config.yaml
n_layer: 8
d_model: 160
n_experts: 16
experts_per_token: 1
d_expert: 352
d_shared_expert: 0
activation: "squared_relu"
moe_layers: [0, 2, 4, 6]
router_score: "sigmoid"
normalize_top_k: false
routed_scale: 1.0
balance_loss: 0.00274
balance_bias: false
router_bias: true
init_std_router: 0.00916
lr_router: 0.000675
vocab_size: 2069
norm: "rmsnorm"
norm_eps: 1e-06
tie_embeddings: false
optimizer: "muon"
lr: 0.00161
beta1: 0.95
batch_tokens: [32768, 65536]
seq_len: 1024
train_tokens: 316100000
steps: 6758
dataset: "wikipedia_en"
Below are experts of layer 4 (counted from 0) of a mixture-of-experts language model. Rows are named router (the router's row for the expert), up (a neuron's input weights, with its number), down (a neuron's output weights, with its number) and show model dimensions 0-159. Each number is 128 + 32 x the weight over its row's rms, rounded and kept within 0 to 255.
After each expert's rows: "comes before" lists some tokens at least twice as common just after its tokens as in all text; "gets" lists some tokens that make up at least twice as much of what it gets as of all text. This comes from a sample of Wikipedia text that the model never trained on. Tokens count by the router's weight.

# expert 11
router [173  89  32 129 104 182 151 106 135 143 123  74 123 150  59 105 110 184 108 130  49 147 102  99 141 117 128 129 133 135 177  73 101 133 128 128 126 140 116 105 147 181 138  87 159 129 145 101 125 171  77 143 143 112 129 180 177 134 156  91  95 129 108 140 130 114 168 112 162  97 116 143 100 117 196 119 149 112 160 141 137 124 168  71 158  54  88 147 123  89 142  66 112  65 150 158 120 176  96 124  98 133 129 174 114 165  87 140 137  97 101  74 172 120  74 136 144 140 109 102 147 194 112 152 119 110 175 121 161 141 177 132 134 167 103 157 126  73 138  85 137 112  74 174 142 123  59 123 108 165 148 104 151 176 168 169 137 151 133 140]
up11 [100 145  98 167  92  77  87  70 173 177 140 150 147 153 140  95  69 113 135  80 176 163 109 134 135 104 120 119 105 168  92 133 185 138 116 134 141 113 154  92  94 116 164 148  79 151 122 124 191 110 168 102  47  73 112 111 142 124 103 160  93 162 133 142 140 110 110 122  62  97 175 105  77  85  93 126 186 126  98 108 165 159 144 100 143 166 154 142 133  78 143 181 153 161  83 100 128 109 129  79 123 118 164 117 209 123 182 131 129 173 121 132 142  95 154 165  83 119 103 143 140 128 130 135 121  99 152 105 166 187 155 157 136 140 161 144 122 106 149 127  97  99 137 199 135 154 167 181 196 122 154 138 122 167 165 178 157 110 176  83]
down11 [100 137 183  63 118 129 150 156 113 157 155 153  89 162 108 138 159  45 143  57 116 117 104  58 164 128 122 104 157 145 106 102 154 114 106 167 127 144 200 127 114  69 187 212 166 109 137 100 144 125 145 166 162  88 139 145 117 111  99 156 177 123 137 103 103 162 157  91 144 125 120 128 136 119 124 139 110  92  75 165  92 101  74 105 148  85 124  81 165 111 134 132 173  55 143 138 127 131 101 120 207 137 125  70 100 187 120 133  80 107 118 160  74 125 142 200 162 190 137 161 140 107 164 131  64 129 141 104 126 116 130 141 109 157 106 163 129 136 113 115 161 117 109 137 136 136 168 179  84  89 169 164 141  82  94 118 124 135 153 152]
up12 [154 118 120 146 105 122 133  99  92  88 121 145 115 108 158  82 131 217  66 127 151 149  81 129 167  90 105 163 116 145 175  85 115 140  58 112 176 119 131  84 166 180 111  93 135  50 127 143 148 160  91 149 149 147  98 114 205 137 142 146 138  84 114  85 170 114 164 163 112  93 102  58 129  98 138 119 155  96 104 181 154 126 167 173 122 142 146 122 147 119  87  36 137 109 195 168 176 174 112 123 127 148 112 122  93 169  87  91 156  61 136 129 130 140  77 128  62 106  91 172 144  82 160 114 128 151 168 127 202 135 121 134 128 104  90 108 141 138 113 111 172 154  91 132 113 137 125 100 136 123 172 131 132 159 157  93 137 152 138 110]
down12 [ 96 113 164 136  97 144 103 139 127 136 169  93 122 114 133 136 125 133  94  92 141 105 148 144  84 143  57 106 112 204  42 119 104 162  93 168 127 156 143  84 147 140  84 134  99 178 177 149 143 121 183  92  46 116 133 150 135 155 114  59 160  98 165 167 104 108 109  84 119 133 164 167 143 117 145 154  81 155 151 155 138 128 123 155 167 137 167  96 148 126 151 112 110  78  87  86 117 122 154 151 217 164 105 130 139 163 120 134 155 141 144 104 139 116  22 202 133 109 117 101 124  92 164  89 131 161 153 143 121 150 154 135 108 123 210 122 133 188 136 119 102  87 162 143 105 106 155 169 107 176 107 101  94 128  84 140  86 120 155 103]
comes before: " The", " and", ",", " he", " was", " In"
gets: ",", ".", ")", " that", "\"", " which"

# expert 5
router [129  95  90 157 100 183 221  99 130  99 136 163 145 133 129  53 139 172 159 115 152 115 133 114 128 143 137 114 139 172 189  59 131 105 123 130 152 115 108 117 188 112 145 103 207 152 167  99 129 161 102 207 123 157  67 101 144 152  99  75 136 105 163  86 161  65 120 120 179 133 115 138 107 127 230 101 121 169 132 164 116 106  95 109 111 125 161 173 135 124  61 125 154 160 147 147 127 101 118 106 119 177 145 161 115 151 110 127 112 128  89  61 165 133  93 144 100 129 115  78 184 145 118 143 149 108 160 129 135 163 134 124 157 162 129 158 119 150 183 133 128  96 114 100 132 110 138 118 120 182 117 101 197 120 206 130 158 140 107 149]
up10 [150 155 137 200 124 163 140 167 122  96  91 121  96 190 151  81 103 151 126  89 174 162 131  93  68 161 110 119 155 149 150 128 140 125 136 135  63 143  96  87 102 124  88  99 140 132 165 111 160  66  99 132  82 138 104  79  93 130  56 138  88 140 159 119 150  94  94 142 119  95  84 117  75 114 162  63  83 112 136 128 150 127 123 110 104 126  70 183 173 104 131 126 141 112 117 145 131 122 131 108  96 139 107 106 153 133 127  98 155 139 164  74 161 160 174 139 149 109  64 118 101 129 162 173 106  61  89 162  83 128  54 185  73 130  79 185 121 147 156  99 124 110  87 196 138  91  95 120 101 162 129 141 125 105  89 118 154 126 128 189]
down10 [130 152  96 141 168  77  76 224 108 158 159 138  57 107 145 164 159  73 136 120 134 147 136  88 145 120 183 155 119 153 165 104 109  77 111 145 140 114 142 150 129 131 120 151 104 154 105  96 139 137 137 140 144 136 136  89 116 137  85  99 175 138 108  91  95 145 133 147 139  90 115 164 151  87  97 109 123 129  87 156  68 169 204 210  95 119 113 150 132 128 157 102 139 118  67 126 142 112 153 138 186 127 155 129  68  96 131 179 170  85  71 147  78  75 113 131 154 159  68 182 137 102 195 149 126 122  70 119 100 135 126 135 170 176 158 161 147 119 136 126 155 125 172 135  91 113  47  94 125 151 121 144 169 134 105 148 156  86 136 172]
up11 [133 162  86 155 111 103 152 131 127 135 132 145 144 133 107  88 139  72 188  89 140 136 119 103 119  91 177 101 127 154  95 134 130 137 156 121 132 156  81 162 148 176 109 165 164 103 153 160 108 167 134  79 122 139 140 157 148 143 157 159 126 173  76 161 140 150 159 163 114 151  89 113  99 127  81 153 132  99 154 144 157  99  39  75  70 160 181  93 125 162  56 124 129 154 164 104 101 114 101  85 188 164 139 105 170 104 188  75 138 122 127 119 127 168 127 161 167 161 137 114 152 186 153  95  98 112  99  93 127  97 117 132 114 114 179 139  61 153 158 150 172 116 157 124  48 139 135 110 161  84 149 146 128  97 175 116 220  98 107  73]
down11 [ 40  94 179 138 124 124 161 136 129 141 136 118 146  91 104 136 159 108 110 181 139 206 113 127 147 140  86 138 145 118 124 141  65 145 111 177 128  76 141 109 100 112 130 203 187 177 146 190 140 113 126 133 102 149 169 129 122 133 114 140 117  96 121 136  93 130  50 118 108 143 155 116 142 150 171 176  91 207 115 129 121 117 106  81 175 160 164 123 166 135 102 162  54 179 107 114 171 130 139 175 161 126 108 124 132  93 129  88 112 152 150 171  77 138 144 142 102  77 157  95  82 126 132  59 116  90  88  91 149 114 144 133 144 157 141  93 115 105 111 173 184  92 137 118 137 103 122  57 165 160 136 128 176 105  91 117 132  80 184 165]
comes before: " a", " the", " been", " in", " not", " an"
gets: " was", " is", " as", "ly", " be", " were"

# expert 12
router [148  81  52 112 113 130 163  92 113 147 104 158 153 118  82  68  45 122 177 132  82 154 140 126 155 111 161 103 129 141 197  92 148 128 174  99 121 109  97 111 128 171 158  83 142 103 153  99 142 170 138 171 110  94 113 168 152 134  97  98 163 156 147 121 154  89 183  95 161 183 135 142  57 151 163  59  74  98 134  95 136 173 125  92 117 126 143 149 136 118  82  69 138 144  90 104 130 153 134 107 119 148  78 121 140 112 108 107 185 143 133  88 153 166  95 125 140 179 110 130 174 141 167 108 149  99 175 120 128 158 102 102 197 179 171 150 101 130 179 156 163 130  93 128 106 130 103  77 161  74  94 113 144 134 136  97 135 101  91  69]
up10 [100 136  77 136 152 168 124 129  37 142 122 167 108  91 101  89 113 160 127 148 156 141 136 125  70 135 171 122 121 111 111 119 139 177 201 114 142 108 149  83 132 111 110 115 141 152 157 114 134 138  93  98 165  78 115 107 107 155 157 161  71 118 116  93  90 140 160 124 229  86 103 147 139  57 187  69 149 163 180 128 144 164 167  57 137 131 153 110 162  92  88 113 122 109 200 133 140  91 119 156 149 172 140 141 143  97 173 147 105 106 181 143 200 170 110 112 112  97 108 136 151  86  96 111  91 111 120 123 131 102 148 142 146 134 136  95 172 177 109 155 123 161 141 184 134 133 105 134 151  84 107 126 210 125 152 108  58 129 131 147]
down10 [140  83 150 116 136 107  85 113  96 177 169 140 122 109 163 100 142 114  98 127 168  89 147  69 181 120 181 122 122 140 185 178  86 106 151 124 122 140 138 142  87 111 128  88 131 103 110 145 147 130 143 159 150 175  86 177 130 117 103  62 164 152  60  81 127 166 112  74 115 177 224 146 155 102 136 129 121 113 106  95 197 148 142 145 123  92 148 141  93 111 162 184 126  85 112 117 104 142 152 138 109 157 124 117 148 161 123 146  79 181  83 146 117 136  94 147 137 117  90 130 133 149  65 120 180 129 103 237 102 178 111  89 128  94  99 162 154 176 135 114 146 152 141 108 107 175 170 123 114 156  62 110 145 181 112 120 142 118 146  77]
up11 [163  97 154 103 152 126 141 126 173 144 110 151 170 100  91 205 108 117 114 146  92  96 141 177 121  87 176 119 128 130 105 157 145 142 157 111 148 137  24 160 184 125 112 147 159 173 111 186 137 136  92 205 161 114  88 112 115 107 151  63 114 134  52 166 120 159 126 164 155 142 100 152  87 109 146 153 150 133 151 173  89 118 135 116 116 165 135  85  87 140 127 155 112 172 114 128  98 111 158 156 126 143  99 141 106 203 177  94  97 117  96 145 149 160 105 136 169 190 175  98  97 167 104 126 132  68 148 170 109 128 134 165  53 121 159 174  99 197 138 120 130  97  93 126 177 112 121 104 143 124  75 134 147 111 188 126 141 109 164 144]
down11 [136  96 149 229 128  89 122 204  92 106 115 135 157 118 141  89 129 108 112 102 107 187 124  88 135  98  91 156 144 109 153 148  96 157 142 152 160 126 137 128 171 114 191 138 137 140 110  89 137  62 188 142  98  89 131  99 111 213  87 153 141 134 121 155 108  73  99  98  91 168 152 139 153 116 122 166 114 148 149 118 169 133 128 170 129  77 146 163 153 187 118 115 170 126 138 125 182 141 119 142  93 172  58 113 119 147 117 123  93 130 148 109 198 120 115 147 141  90 133 116 110 108 170  90 130 190  66 173 141 169 137 115  67 122 177 117 137 132 176 122 118 131 105 126  98  79 141  96 119 187  85 163 193  97  89 127 144 188 121 123]
comes before: " the", " ", " a", " his", " its", " an"
gets: " in", " of", " to", " and", " for", " on"

# expert 3
router [103 135  87 167 148 106 140 133  84 190 106 159 156 117 160 129 110 120 101 180  71 108 164  79 154 181 158 127 162 174 142 119 181 101 124 130  97  41 129  92 121 108 110  83 189 150 176 159  69 180 125 109 108  97 160 109 129 183 110 117  93 125  86 145 178 153 158 106 162 124 165 117 149 143 159 110 129 142 121 150 152 136  78  83 112 113 112 137 101 119  64 134 146 115 129 166 133 132  97 161 100 143  78 168 117 198 103 120 138 176 114  90 103 179 132 154 212 173 169 112 129 147 112 119 101 126  92 126 101 119 176 181 187 109  74 105  77 141 185 115 193 119 151 113 108 106  74 150  95 145 131 115 134 146 156 101 130 140 144 101]
up19 [168 144 116  77 158  98 111  37  48  94  84 160  92 110  88  84 110 123 132 100 217 111 104 156  71 108  83 130 120 184 110 122 122 168 171 117  63 117 110 137  61 151 110 141 150 102 172 123 104  93 103 156 115 120 113 138 129  92 128 122  77  86 125 143 131  88 135 105 108  95 106 146  99 102  99 139 107 182 156 124 103 148 161 123 135 118 176 154 105 112 143 140 153  91 139 122 116 180  88 129  60 132 112  82 120 137 150 102 143 145 152 144  82 135  83 109 196  72 130 108 135 123 104 179 109 123 100 171  88 131 131 127 112  85 121 149 131  72 114  98 143 159 159 114  80 105  54 178 129 118 136 142 100  61 178 168 146 151  91 110]
down19 [129 133 121  92 130 116  70 141 168 134 127 143 165 117  49 155 129 125 177 141 176 150  98  80 152  97  84 119  82 119 107 148 122 145 138  98 150 148  71 140 147 203 147 162 116 104  82  99 173 134 146 113  82  50 134  65 163 136 133 115  93 103 161 207 170 112 123  91  61 138 122  77 119 103 136 162 184  94 115 162  97 121  62 205  84 142 156 161 104 106  72 116 156 107 118 115 151 105 117 150 107 106  90 143  92 107 145 114 138 188  74 166  96 117 121 124 104 124 183 155 142 156 134 102 189 109 135 153 134 102 124  94 113 113 121 107 167  82 156 130  85  95 116 107 140 127 147  79 122 129 129 139 178  92 140 117 173 171  86 175]
up20 [ 82 106 125 138 191 158 173  69 125 150 111  91 149  32 129 148 165  95 141 136 127 148 123 105  90 110 117 106 179 107 181 100 120 100 106 118 164 133 167 103 205 141 152 138 173 110  84 117 142 140 109 114 124 145  55 154 139 138 134  91 165 166 189 135  71 148 149 161 121 152  90 124 139 101  80 146 113  95 140  92 135 147 133 163 137 141 139 111  61  70 122 132  45 137 192 110 164 106 134 122 121 145 136 146 181  95 174 107 167  54 117 129 111  88 126 128 130 118  63 139 139 148 197  86 125  90 157 129 136  83 123  98 182 124  90  97 136  85 133 120 162 133 139 139 113 109  77 126 119  98 111  66 164 149 141 112  63 137  97 135]
down20 [168  90 174 137  85 106 145 119  39 188 126 100 128 164 142 139 140 120 149 136 153 149 122 139 152 136  85 131 112 114 130 137 124 127  96 122 180 160 113 113  87 116 155 121 139 175 152  99 177  64 191 149 119 220 123 134  93 172  91 142 149 159 152 191 124 114 171 134 189 117 111  73  97 133  87 142  58 138  80 142 146 137  94 149  86  91 121 150  98  56 133 114 170 106 111 130 185 142 129 107 110  81 130 131 105 116 118  94 156 149 162  91 130 125 115 163 187 120 114 110 157 121 168 180  84 100 171  96 109  74 115 133 125 172  96 115 175 137 145 118 148  86 122 164 122 107 171 100  81 180 137 163 138 148 145 142 131 138  44  74]
comes before: ",", " (", "\n", "a", " and", "z"
gets: "s", "as", "is", "z", "os", "es"

# expert 7
router [169 103 104 151  61 141 109 125 146 103 139 131 112  95  81  58 124 178 133 111  96 140 117 137 153 123 173  96 131 150 135  84 141  90 150 130 114 130 114  92 183 171 184 108 155 179 121 109 140 173 116 166  72 147 137 107 100 122 101 125 122 184 141 132 158 154  96 110 141  96 125 135  80 111 192  84  95  90 118  86 118 163 138  83 153  65  98 127 160 116  82 126 153 172 159 148 184 122 131 151 137 115 124 197 149 123  79  94 137 143 104  99 134 193  96  96 150 162  47  80 148 108 123 165 158 137 128  65  65 176 181 131  97 183 122 192 115 109  99  84 151  96 126 127 133 170  89 112  91 140 119 199 101 147 157 133 145 142 131 108]
up51 [183 155 118 103 148 124  92 141 132 176  90 120 193 108 166 158  64 176 120   7 101 183 132 126 107 138 123 128 178 142 116 180 106 124 129 110 124 133 110 169  83 159 142  87 141 119  97 144 170 130 104  68 135 139  95 135 114  75 120 150  76 147 144 121 172 162  89  64  69 135  63 131 133 130 176 137 148 157 118 135 144 169 142  99 135 124 187 150 141 107  82 135 114 116 125  96 100 107 116 102 187 118 134 166 148 133 119 124  83 128 179 118 156 112  83 137 119 179 107 110 111 113 148 143 113  82  71 145 155 120 134 102 207 148 108  97 134 129  80 111 161 105 125 117 132 101 100 113  75 133  77 130 135  68 131  85 121 109 216 135]
down51 [102 138 138 100 139 110 101 153 140  74 117 140  89 171  94 152 103 159  96 149 161 127 129  95 130  71  98 135 126 116 130 119 100 159 116 145 129 148 133 103 113 177 142  99 161 125 184 125  79 102 104 125  89 105 105 177 124 154 165  46 151  60 118 149  68 115 144 156  57 134 138 158 188 115 114 107  93 130 110 103 128 171 151 151 191 105  77 111  85 146 127 128 119 110 180 190 140 137  81 106 154 148 171 120 101 102 133 155 104 166  98 182 102 146 132 127 150  77 148  83 124 137 111 100 198 183 153  68 110  86 121 162  91 170 164 100 102 158 126  74 100  28 106  99  94 167 127 117 152  85 151 161 185 123 149 122 151 152 142 119]
up52 [123 129 139 140 136 108 127 101 111 130 117  85  95  91 149 153  75 103  82 101 138 197 157 134 161 162 132 140 110 134 148 170  66 143 191 137  99 161 150 157 150 150 111  58 126 111 132  98  98 165 133 130 162 171 151 162 130  93 173 164 158 103 158 162 144 162  92 156 140  46  85 119  75 111 102 172 140  95 177  69 111 134 102 123 200 139 121 168 150 160 131 216 138  82 114 124 119 137 102  92 111 196 146 114 102 174 182 168 141 116  64 152 135 193 145 104 113 122 161 149 139 160 123 192 103 145 206  90 103 103 118 118 136 154 174  95 163 128  82  81 110 175 166 146 131 118 117 115 122 127 121 156  96 126 111 101 107 137 125 168]
down52 [141 102 130 107  77 155 117 178 132 153 207 128 154 133 135 109 174 126 130 131  84 124 200 152  97 157  84 116 161 131 163 144 121 140 142 153 166  89 156 137 116 126 120 126 118 142 109 129 170 161 141 127 154 158 140 132 163 112 125 122  74 119 144 119 172 120 138 159 137 120 141 139 135 134  94 128 116 121 131  82  67 114  68 119 150 126  73  55  91 107  77 157 194 114 135  75 103 111 161 140  66 131 112 157 100  59  75 112 199 124 137 100  64 172 124 145 154 180 178 143 138 146 110 113 164  69  97 193 129 157 139 163 101  55 164 138 127 100 122 155 134 148 104 107 121 170 159  72 145  89  50 149  78 120  97 179 116  99 154 160]
comes before: "|", "-", "==", "The", "===", "A"
gets: "-", " |\n", "\n", " (", ".\n\n", "|"

# expert 15
router [138  94  85 149  60 154 138 110 131 128 127 139 145 105  38  89 121 146 160 132  83 105 124 167  88 147 111 117 114 197 232 113 169 122 139 115  94 128 130  43 174 118 198 125 147 116  88 111 130 227 166 178 198  96 107  65 160 148 130 136 165 173 180 114 108  84 145  82 141  68 121 131 115 146 150 107 147 153 115 153 142  81 127  69 125 111 143 138 121 150 120  82 150 129 150 136 137 121 146 169  68 158  93 137 144 120  82 167 156 128 130 138 167 121  99 174 119  99 114  93 183 155 146 112 168 103 164 141 114 100 126 126 148 137  96 148  91  79 160  96 123 115  92 121 136 115 102  96 127 138 106 151 172 134 144 119 146 134 105 177]
up10 [120 122 188 150 149 147 114  50 122  75 124 158  94  67 162 140 139 176 164 116 107  88 200  99 142 113 155 127 151 123 150 133 106 120  88 192 130 166 104 134 130 125  72 150 119 104 132  51 183 128  97 116 127 133 128 111 138  91 150 164 127 169 129 136 122 140 145 129 155  87 159 134 133 123  78  94 128 104  90  76  93 171 124 133 140 110 125 166 143  85 151  98 133 135 156  99 117 141 167  72  94 101 163 155 143 158 142 112 161  69 119 150  52  97 134 121 102  90 132 104 147 122 117  95 100 110 159 159 162 144 145 112  86 105 118 160 136  27 150 189 142  71 114 106 200 100  94 100  75 149 157 181 169  84  89  91 131 135  76 112]
down10 [111 123  85 167 127 110 146 136  97 125 176  87 136 185 138  69 129 132 164 151 123 102 145 147 105 124 168  92 182 140 125 168 156 126 183 120 114 154 131  99 161 155  98 180 223 123 141  81 145 147 141 150 167 155 154 156 131 126 107 107 148 168 147  77 132 149 158  71 103  96  94 104 105 100 213 165  99 134 163  95 134  85 141  88 118 136 145 112 121 167 111 137 121 173 169 122 159 121 168  69 116 201 138 136  73 193 164  97  83 148 145 121 112 153 123 150 169 135 167 154 121 142 144 100 127 111 129 157  97  99 163  98  49 115  88 110 180 106 144 116 170 136 184  40  87 151 120 137 137 137  87 144 120 116 106 146 138 109 196 153]
up11 [114 110 185 108 161 143  54 148 134 167 134 162  93 141 160  85 159 128 167 101 107  19 114 139 177 138 118 121 126 133 105 138 200  92 195 138 126 121 166 146 128 128 136 138 130 129 116 179 171  78 135 142 147 128  48 117 143  84 125  89 138  66 116 136 171 138 130  61 116 122 127 102 125 106 172  68 164  93 108 144 148 152 151 162  98 125  88 157  75  92 114 135 113 174 116 140 189  63  88 136 129 114 142 153  96  80 162 124 113 108 117 137 100  92  87 118 123 140 168 128 100 149 129 161 126  86  86 197 179 133 162 150 127 116  86 106  62 171 121 110 120  93 125 108 109 194 172 107 119 110 172 130 113 145 138 157  85 138 142  90]
down11 [151 160 154 151  95  96 131  78 185  91  76 123 174 155 163 169 155 134 148 125 117 128  90 104  98 141  75  80 126  92 110 154 165 142  87  86  90 137 162 138 176 156 140 129 105 140 141  78  84  99  97 163 154 116 104 131 132 161  85 135  37 164 138 126 162 128 124 116 111 118  61 118 112 129 115 158 143 133 133 145  87 100 185 133 115  68 142 104  80 136 153 102 128 114 114 144 118 141 105  68 118 116 167 140  75 132  77 128 161 104 142  86 126 151 194  77 105 172 111 105 214 150 194 140  69 113  78  67 101 184 135 116 159 117  84 131 126 141 113 187 117 111  99 190 117 107 141  77 131 127 154 139  83 123 133  91 128 153  79 140]
comes before: " to", " in", " by", " f", " the", " p"
gets: " the", " a", "ed", "ing", " his", "'s"

# expert 10
router [140 151 120 167  96 143 150  73 119 109 106 139 125 143 139 114  60 155 146  96  46 112  71 134  98 116 154  99 115 133 200  64 151 174 177 112 120  75 152 110 148 183 148 122 135 149 139 127 112 176 149  81 146 105 157 133 129 125 105 174 119 113 157 204 151 124 154  90 157  85 158 132 126 133 132 130 112 133 141 126 143 145  85  89 117  76  99 136 120 118 115  81 106 142 152 115 136 130 128 133 120 177 129 199 156 218 112 133 210 109 163 123 152 122 134 118 147 127 121 114 181 110 116 132  88  81 193  70 174 174 113 176 134 164 136 174 105  93 210 111  83 137 113 109 179 128 118 133 132 139 123 164 162 152 182 156 164 160 184 119]
up13 [132 150  90  52 127 143 172 143 182  98 142 107 126  92  87 128  72  85 112  55 127 156 120  86 149 137 138 157 137  94 168 132 170  77 144 169 160 191 143 143  66 168 171 145 142 137 163 166 119 183 145 105 128 146 131 179 185 196 137 115 159  98 151 133 151 166  70  91 119 127  93 110 125 112 112  76 159 159 117 106 126 208 132 116 133  65 103 133 168  92 156 112  77 154 124  93 126 160  61 169 118  70  97 190 163 151  82 109 101 103  89 117 175 101 193  98 124 170 113  95 126 110 159 124 109 104 170 156 133  99 140 153 119 105 141 108 129 124  83 138 130 149 137 113 168 164  82 141 135  92 108 140 119 123 150 154 157 119 158 153]
down13 [143 120 108 100 124  93 111 195 166 170 190 189 132 134 118 152 158 101 141  91 168  70 147 146 124 145 120 166 150 154  96 203 157  83  94 167 131 114 145 111 106 130 107 152  97 145  84 144  97 131 130  96 133 127  63  83 134 116 134 169 127 148 137 103  99 192 138 142 100 112 168 131 194 141  63  66 206 100 152 149 148 128 132 120 162  91 103 120 121 109 139 141 136  59 108 127 125  59 145 155 115 108 180 115 153 130  89  84 107  87 137 126 100  90 171 155 152 150 111 199 111 181  82  71 102 114  80  79  64 117 121  69 137 142 197 116 145 127 127 159 129 133 171 130 161 151 102  83 119 131 103 149 129 101 136 155 136  81 138 129]
up14 [151 117 148  98 107  71 139 107 145 136 172 124 112  41 156  72 144 113 195  95 112 102 157 172 169 106 180 143 115 183  71 179 155 162 108 131 114 129 110 115 131  93 127  87  95 140  99 127 130  99  85  75  88  96  99  89 123 125 107 115 167 167 152 168 137 128  82 122 140 157 133  93 150 157  68 162 161 100 105 119  97 160 176 109 116 150  72 143 137 187 115  74 129 105 120 105 140 173 129 156 155 156 119 199 165 117 136 148 153 119  90 128 118 140 122 116  64 114 151  79 119 133 166 151 113  74 130 192 123 134 145 104  76 102 155 152  88 145  83 154 172 179 207 147 133 156 141  74 113  85 131 103 143 153 143  84  74 128  98 150]
down14 [169 109 151  89 106 137 174 120 151 147  78 118 113 102 140 103 162 118 153 177 148 165 139 134 138 132 129 133 159 154 111 136 161 127 129 139 102  87 144 149 184 126  91 126 121 134  62 140 136  82 108 120  88 150 151  39 108 184 120  82 112 152 104 111 122 162 179 122 112 180  65 142 164 110 122 146 121 118 158 155 167  83 119  97 121  90 141 103 126 152  87 143 134  61 110  79 200 122 146 131 128  93 155 129 118 159  92 127  80 107 101 124 179  69 180 170 125 151  79 108  67 132 143 106  92  94 181 119 104 138 119  63 167 170 136 158  90  56  91  74 106 140  87 114 134  80 167 111 205 102 152 168  86  75 116 129 115 128 139 153]
comes before: " |", "0", "5", "4", "8", "6"
gets: "201", "200", "202", "199", "6", "198"